{"n_layer": 14, "n_experts": 64, "d_expert": 160, "d_shared_expert": 0, "routed_scale": 1.0, "balance_loss": 0.0121, "init_std_router": 0.00979, "lr_router": 0.00126, "norm": "rmsnorm", "norm_eps": 1e-06, "optimizer": "soap_variant", "beta2": 0.95, "batch_tokens": 65536, "dataset": "wikipedia_en"}
Below are experts of layer 8 (counted from 0) of a mixture-of-experts language model. Rows are named router (the router's row for the expert), gate (a neuron's input weights, with its number), up (a neuron's input weights, with its number) and show model dimensions 0-127. Each number is 500 + 25 x the weight over its row's rms, rounded and kept within 0 to 999. Numbers have three digits each.
After each expert's rows: a language model's description of what the expert responds to. This comes from a sample of Wikipedia text that the model never trained on.

# expert 49
router:517522455494495511524539469464471534522523528538520452510556501522471521433466494516470509502480524512490525518502472488522472466524479481482466510530515458505457483487520490524529505489465520481465532500495520520518524497528477499516484516452505486495430487508445500499472489457503484517476517494537478523500514479510493497523483460479492525505484535471510460496499511482455508477510
gate1:507495510527485545486511484481481541526545506499515506512475552497462495495492512509498494517448506506529529495509533519482484522486525487581487469513479490498535499471536537478520509506472505516529530514522505490480567462516527520499513478476503532533478532504496501481514543524522502470522465498471515450478460458529545508456496489456547508527512512514503506479523500498539483502497
up1:446480505479506487507548494481487509478499484490494560460492533510497545484495542492504519505463488499483493461522489508489493503502507462532492524535468505468488529473532474482505522467470520512509479494524518513476537504534512502483507535471468491518491501485463545474484550483531478505491473486507481451431466422522515527500495502514501500488546524488461486507541540497481495492495
gate2:526510487529470527526511474506487461526494530530501463488474486467512509461519554485521542520506467519447448498482552468443494473516524479496538523504500512483500520514496456536469474486542475486521487511499478488542493525513506488501535461514492506504474495508506532464534492493509497496485540489515450537476506492499574478473472499461504481506490489529508483482470485518480525514487
up2:497554474482499474511501514543466544458466495518478498522464534475512528518484459506539515482459494513525508518497535500498551538499458506501478521507507539511519511512455485464475488517552531503530474472518485561514484465514502469515466484534469519487463482451527493530472472478502533449527516518531483489486503507515488503468509511531491470521507491499488508529525504522515487527509
gate3:527499542518492505471503537523496516479473478465481497478538541495505474458445511505505547469467536490508506512499473482478497518540488541553512496519506543523503540536465536568509489484513499520484498472521492518501492469476491512476468510494487464494501466491490503450511499511499474487483533487480506488492456493527481534485525480521508493448520524511505496499516514498481448573525
up3:521474563469476527464543499520480500445473527478467501483509493511517470504487521488514488474417532493495536509488480484508487537551510490534502487530493465522526525526536502540500492503487525490472490553506504483501500461484489497471477514515515529512490509501459484431477485554495520507525525519467466468503494506495467517480495452490469518498532495503485490521513503465511522511482
Description: Plot action verbs. Action verbs and verb endings in narrative or plot text, often after he/to, e.g. chooses, decides, leaving, sank, lost.

# expert 0
router:526524497502507535487492473530490474497476531474456462488488539512489515470488515466541507510512521472514464480518530522467552511516484502479493503522467495542516544523506526479574482504454481524524480545518508533509470502468474487533481519503495516478511491497523482527457473473531498490462520514482488491547475464559463491482474509540499512522497534500512479472468484511465511516515
gate1:539483497541501477531480444464479507538452495519526516482524495496495480490536513494451502501515483501469507488488533464499505470505505527515535472444494496490515488510508500531503546487526479486537493481484490465507492477452462502491497487558492524472522508480487507515499485532509550510514510542509476478490554446487511512541529456517519482521506472534505492483493517485443509538463
up1:468492486464479553514507507532508477545505497462459556534487498466478528505503465488530519485509516523464499504546524508513491547501472469495462491525494497494490542502481510508481456496475497476505533528536515512498491456497480536523501501471557497453460500473517501457522556491522489481473551458519500514489499496508489494472478500469536493509457481490479508511476502536490499458476
gate2:523473518461528480541483487508480475509527522517493550500514494492504506527512523507522510483483487515494511534492444497472447440518513505491527466547489506492517510549464495458529525495526477516520470508512507491507490468526517524520488471526531509501470518482508518512545476486531507511492527498475498544505528470542529493481496468485491431429494529531501498518481509462550497489489
up2:487490507448459481517477527493555490515529518472480586481500500485503463489515541515516504502471492487521484529488512476482504516476501484475512505538499525502513486554488483490513510495531456559514495503555514487503510440501519496503500450503492527521467497505480502495526466494539515497487519515512538502487565493536527523474521467510520468481513513464527544518497519462492519521495
gate3:468506461520507510471497484504573522490510469496516505515527545466500491498469517480511545471501497532447515496520475489499538517457423482509471569512485577510516514452482501533525543479501520512537473493513496489467520494533524476481496494508499519493517466502515495523513562513524483472503516502528507470485493484507500532541496513490484509498507464508507516489496466496500488514519
up3:529489520532492544526474507492436467523517475475483488461479493511481486527488511483496471509505528494484483470483512508492483506491514449518524433502502469550547481561466532502476503511463529497532493492493498485473471543459492514485452472468506467477481496539507500463532473503467513485493547514512523472499503526509480487489498497475502479467512539505435505499480512477532506488486
Description: Of after nouns. The preposition "of" (sometimes for, from, among) right after a head noun, as in member of, kind of, pilot of.

# expert 39
router:536485521517462514476481510486499510554501497493511479478535481451482476513476491497506488502557525498533533501526534494492490477541488543537529489461487503461508513517520500514491463510535480474440512481461511488496497498473508522461511454481459486552513510469518499526514474498444483516516543496475521476517529541468540507564484501485510508519492480478489510510509465492475496497539
gate0:497485542480477488538504509544476469484498521468492510477474446529475521525491496524556528531468509510532493533529525521449521494547532492461511490490500498498443518524486507483494538495509496475526508476477542481492482514506519521474552482522501444472507487503513505487507476499508493542489513500501479470473471487483539471526491470512468485493517470467502481518514534496486527438448
up0:520526504476483458506506480447514531487507527515485548495495508481464510487516517486501453532469480554457503522499506504474512478514503500488553473533541478508482507537534527466522518511468479516478497479471478483461539524521476495515507526508518493486525519411491497505515493530476511519505531471508501526512477519466500511497530526503500500452468512515532474493499490520458487548445
gate1:500498492521451496436530508464507477490472464518461477487528503525461509488498497516488531524550524493456454476564522538515502544479526503518495509529523506483498489501573491514529494531470516500484491529451502500479486508492508468504471483465491489444522538531485458521447513480491478495518508495537515502498513501527482490502502511492525471525507508474514465463502501497472477484464
up1:529514514516521513477490467501483481451468518451482508434506495471492506499466488502475517470521556540458467496519455526533468519496517548469483507497456523543502539510474485503501482475489522489439469500529496449494524460495483479475495504476523516521466462519508497478534505450478501459495510497486504495513542491497491497496500494505497502518465494501466528439473499525499484496509
gate2:477454451490538477529492503486484474495543486479515502489503475538482496486495544505508450514542507484495476478510497527490504493551489517475483462554496467533494508517470488484522480510517506495516522482543476493466546463515469524526506452538518518469479529530500506520512545471436500530536485510485491490491509488500498479540501436474471475492515481501511508537500508488500501476551
up2:495521464543496465499507474439475481491512476512463515455507537497485509550508500497521491539503514482510517504499526521481505474504474487473543469458465477500512487519502513501470465544523500526470517527507500497494497465479466524481490501444490471551523539490505461492517511525512459437542497493521491518531494505521516488477533504498462518514524463483501484462507532492488459534448
Description: Foreign name syllables. Inner syllables and diacritic letters of non-English names and places, such as Romanian, Turkish, Japanese and Indian ones: Mih(ă)escu, Azerb(ai)jan, K(eral)a.

# expert 2
router:515485526483526492518486454521500514482469458494493451463552540519486502522457494492487501544499468495499495522508498537487535498522489466452481494508520521555467502514526512465506461510477480516532496520494536453471530499482480507513458498534473520508503491531485530507483474467548475498515504491482449508550447477529502482542514507513510480493507528469490446498503477525503504464491
gate0:503503462503494454523543484516518467514490503455493510526470470522484449532526527521483468516508491477541489509525524479514463508495522502520507529539504493546520495495495523507516487516515538478522515481493497519524515527496497483504481502499494535492549512495482484470470545511458533483487473510494478508536513570495451516487445505510535558473473493462483459537459515519473518504529
up0:517478501536523528500518475477487542466474515513485468510498502503488547512496482485475504484503502489491474450487488501498554499496505474453530464448498537466432472506529477473506557503472529508539494466507555492502494507476502515516474525494506503517519528455464473538509536470485473521541526533511493478470483495517500499510538514497512493565448496501485496497508464493509489518525
gate1:509485516516466518500536538540447503506520529519544503492513504534494476453538478476502506542508520504539527500491458532521501529497506511447484506503542487508498504486490485459495495462503494478482510507464505486489530474543504430547509493532497471511544500532523520491494462495490460510470527533492476476529530498494525502446480510517474489510489525532509483472506453480484540540506
up1:502495470511489529506500494497482506508516455524506502496476468503473546495508508515438509506456507485475500511559488494461523491544486484508480512455486484549519515563448526537478542478526472514512511514452497490493512509503494545512478521519508455547525517487493448489486490489499493509501481500525497441448476498541486499534494504499467513489545480534523475480525472520494505529520
gate2:508513473538542494463540515507500497438508544478508460470530481524465494505455466512501514494498495478477508491526494536477475494496486485512495471462479463472492488532507462485493452480494528496500494465512521535468497481479504517458520458482520486485504452477511527506536505438489471490463507490469496483501536490488536542504542487489478514443475515526542495502520539503500528495527
up2:443541470471452488485485498514502461547536496512493522478495501511485471508510463539514463548502483492507501481531442542502498502490485510471515501528523518434506522499476519534497492519529513505467534463473499487526544529536506462540482505474485499538520474517506504439505462464483483514516505524480518515471505503472487527487468545519504494516485490540503496508478510507525547498485
Description: Place/time prepositions. Prepositions starting a location or time phrase, mostly in, also on, at, during, near, as in died in, located at.

# expert 7
router:483501501549457550506561540480485475469492519523478518483488495505553473507437499468472468484459480492539537514478498509486449481524489498525504530464519475521523453507477492488476474491478501472443507473468482512505479508475495497501523524473511539526507452520525485484508481519530496465512480508511526516513483453483543489469485492504534504513479507469517530485468481489514478509520
gate0:512477469516522461521466533483490513493476499505521496465451509476490504491504543443491478529479510489448496483494495451542552478494461530514493494494508489495469458484507475536539519488492510521497518485444498483513495508512536555485520514495502514512486520499544495528484495523517474529576515481488454475481462517491502444548482482478508517479504512485490515496459526503525491528493
up0:493489520512503489500527518478483514532497473512496514486547504520499507462512446523477514479488502456509488491516470493499488488506486449514528525493502468465498537497462538523460527443472544454517470509492491517520507481466422486511477465492504526494503444511496505513508534513473477500429489481487549501509549452528537546516469490482499530496505508496503481502505492512504507474514
gate1:451515532505495521466517471487444505532523512518507520506481497465464527514483513487527483523501507483451525506507491535521481513493475528513499542518515512471535483463481480514511496491511484458524491489528551474457544499516442494469520517511485494476526508507498537504496496480547495528558493466488532494482477531478511518455530443484507445509508521531516521501472504484536520464494
up1:516499518486508509541473496500507461498504491511471492522503529540500509515492471474501493518496500454550517526543491504448497552523467530488503488522507521553499503473460503466525483484480479503508490491468477471504485453539528535488474469445465545480551510561449499535528501503510523525474504506510485484484542500534484478497466543529498483495500482448481501510505507528501515518505
gate2:472445470480514478502525492494505523533479504511524485521542502518493507481493499501522495540509495492470485505524550503485525473515496539540516516526502463485514504487489513538504509483508476507475460480481495498466492549505458463526519515486539460477498469481478509516533536509480523504512482487500488549456490578548483499467459531551514471513532557510511518540533499515497504493478
up2:508483552482469522495472452522493495465519498447490509476499536511511533557473502526479471531489512523495502484483521520504493511548495551493502521509479477492495478486492491514515498485519487480482513457526518485500447486477490511512486479462526461498483474541504527518492532552500535491490530475488489540491474484487489485440511477491497516554519510545480464515473468534532439492488
Description: Second-piece syllables in names. Short vowel–consonant word pieces (an, al, ar, or, ir) right after a capital initial, mostly in names in tables: Nan-choff, Al-fred, Var-ious.

# expert 62
router:517511501500459483494455539462525548491496469529473483495554461537531496491539493477519504501547511500504497518463532479487517482509512533511459499520485505468483508497519489502476494481517530547485488476445498513468505501510539523467561474514462468535518521495487481540512478547518520510500492487469550494481511501491514534502481517518517493449514479505536505503465449527513524481474
gate1:464487456521494489506485509503553502530468479459436482508512455526444493535490502481488517523487527511496548468509496517477542521512483476475487520521482521456523474510501465538509478542494489493507511496504470513498522460553503469512507470492438496498452471491454464500482530462508476491521514530513495497510504483488478507487511516491471497515454516523565516506478501477525483483490
up1:511502499467466518498486566455517530478508483531453480541478506557475507516535496486480516569470522537481517508476525472500519492477504490478486519503515501489520519489496517533522469522466468509521486516501522462458484445482522458520513474481496503517480480465499480447511492448459470481521521486518460485541542487506530513473514495494482498463491475502537521484502491493508501512495
gate2:499480489492554478490521491516506519506524537520498532505495496530516519502532448524442515533540455514506499470489475529484478502481509512494498493541456513476539454518432488505525498510507485486461522537505519496516480524521509458547489493534521484535498472509498495527535489504517535471541504537526480499495471527492508471516530520527497502517479472486494542494505472553536450522487
up2:521510485484470526491459510489500497506484480506496478493557541513513525513478522474508431507526516542495513517537500514528501490495537526523472527526512509528519520534543505521494548539490505509510531498498498509519455469481506543539512462467517457490451503501470535518499515521458519501485494495506492541498498500489451480464550489457511491481534516534476493459477524497485556503509
gate3:468521504515488497499525488519492483534491507510495481533481493530560533474507474491517566475515513498456493502488509516520521495502501499471518495475484449481500508490487485468479507511465549469520528543474530500426475479500509478488547526533522511520486504518463518514539553508489490440505525475512520500527495489462482502486511534516534535492467497531505481459527499465533464478487
up3:519509521534513526487502506516484492499486520541491463499518466515544489512487521494532492540510514510446464507503482490501475448528459537461509494472462509510509496527505519528527497471508512473533497472532523544471471470523433476546502507525498494498519546513487453498539470541515483498501502511467522482506483490476484495516518492446510506534519504484489510519480529511493480517418
Description: Foreign-name endings. Final pieces of Central European, Slavic and other foreign proper names, such as burg, berg, owski, z in Bydgoszcz, ig in Leipzig.

# expert 43
router:498503534501466532485526511471513496460541510518505504496510493483514484475534549494527478532477489489524535540544497454508547473472506503526532481503495459488490522502466479451508520510508513460454516499437496481510487487529481532484508476512497497525475503463488545487517486477491482508522564547535536459519498492475538499513527512487524503473492490507504553478460481505496514543494
gate0:496539495532478480522490502509513492475517511524489483486477447506527504487514534519524495497470474483471534452512546490475520469509521496519481515539486527571543536457513481501528526491545475506510533533505534475457496483504560512517507484475483491549520513498473483507500460470482490503508480524546512453457512476486503538523473490472477470463502495538489491480470511485520516515512
up0:515506523496508520479495485478501546531494507460487507478487495495494512517518442475497483530487534509533542518483519521525453485471496477472478556506506516520514494497517489475516480531482451515469512519495466519518507564499456464525453522497491510452479460484475492466466501478475497494488512477480485563495500534519524505467530529504487532487489476495474504494514464546515492439531
gate1:522511458496464527492493502520534503486540503485498523529508502453491497479500540490508493454504539501530488480465510530491489440510552481486473509491474483527502542512527492504489554498459488460502557527527492485512519500499479560488507508486508511502504499487562472523525472487498486507471486500496512504497461511449536511522488452519510510504530529503543480438514474474547511493510
up1:460491502521490492516449509502510506510464492447485475505509504503526512503509528517485517507488471475527448501515542486501481527501523477488525530478439548491519475499491528489493539472522514532469495527476558512482526492512476505481544487550533512516495536515503505523481501513477553532472439499519476538519504517476540539508510528498526474502514519477514496527524483464451474489533
gate2:496515490508490547476459516486481536477508521460465482488506465516502552458515482489539525495540520438433543471502457498516532458487480483539524482507493474501559457522494523482514518518494507520472476490517491492501518485508468516481486445540476545471529495480498495496480470505515466528493521523508524507535486463519478497505499505476500482524520527500465501512490473483485503519460
up2:530519492494474520514495491528538488487517503528498444467498561520506527474528529494517544514454468523497507481525484441522522456498462515508500518517498534479531460511505492520522470478498515494522496508461468486495545522492469527511496509508531495493516488535500444512516481507514494474542527508522470499533431481503483550492485506477494531516513528464498485501471487488507468505564
Description: Name-final pieces. Word-ending pieces like ie, ey, ley, my, ier, often after T, S or K in names and sports tables, e.g. Tie, Achie-vement, Sutton.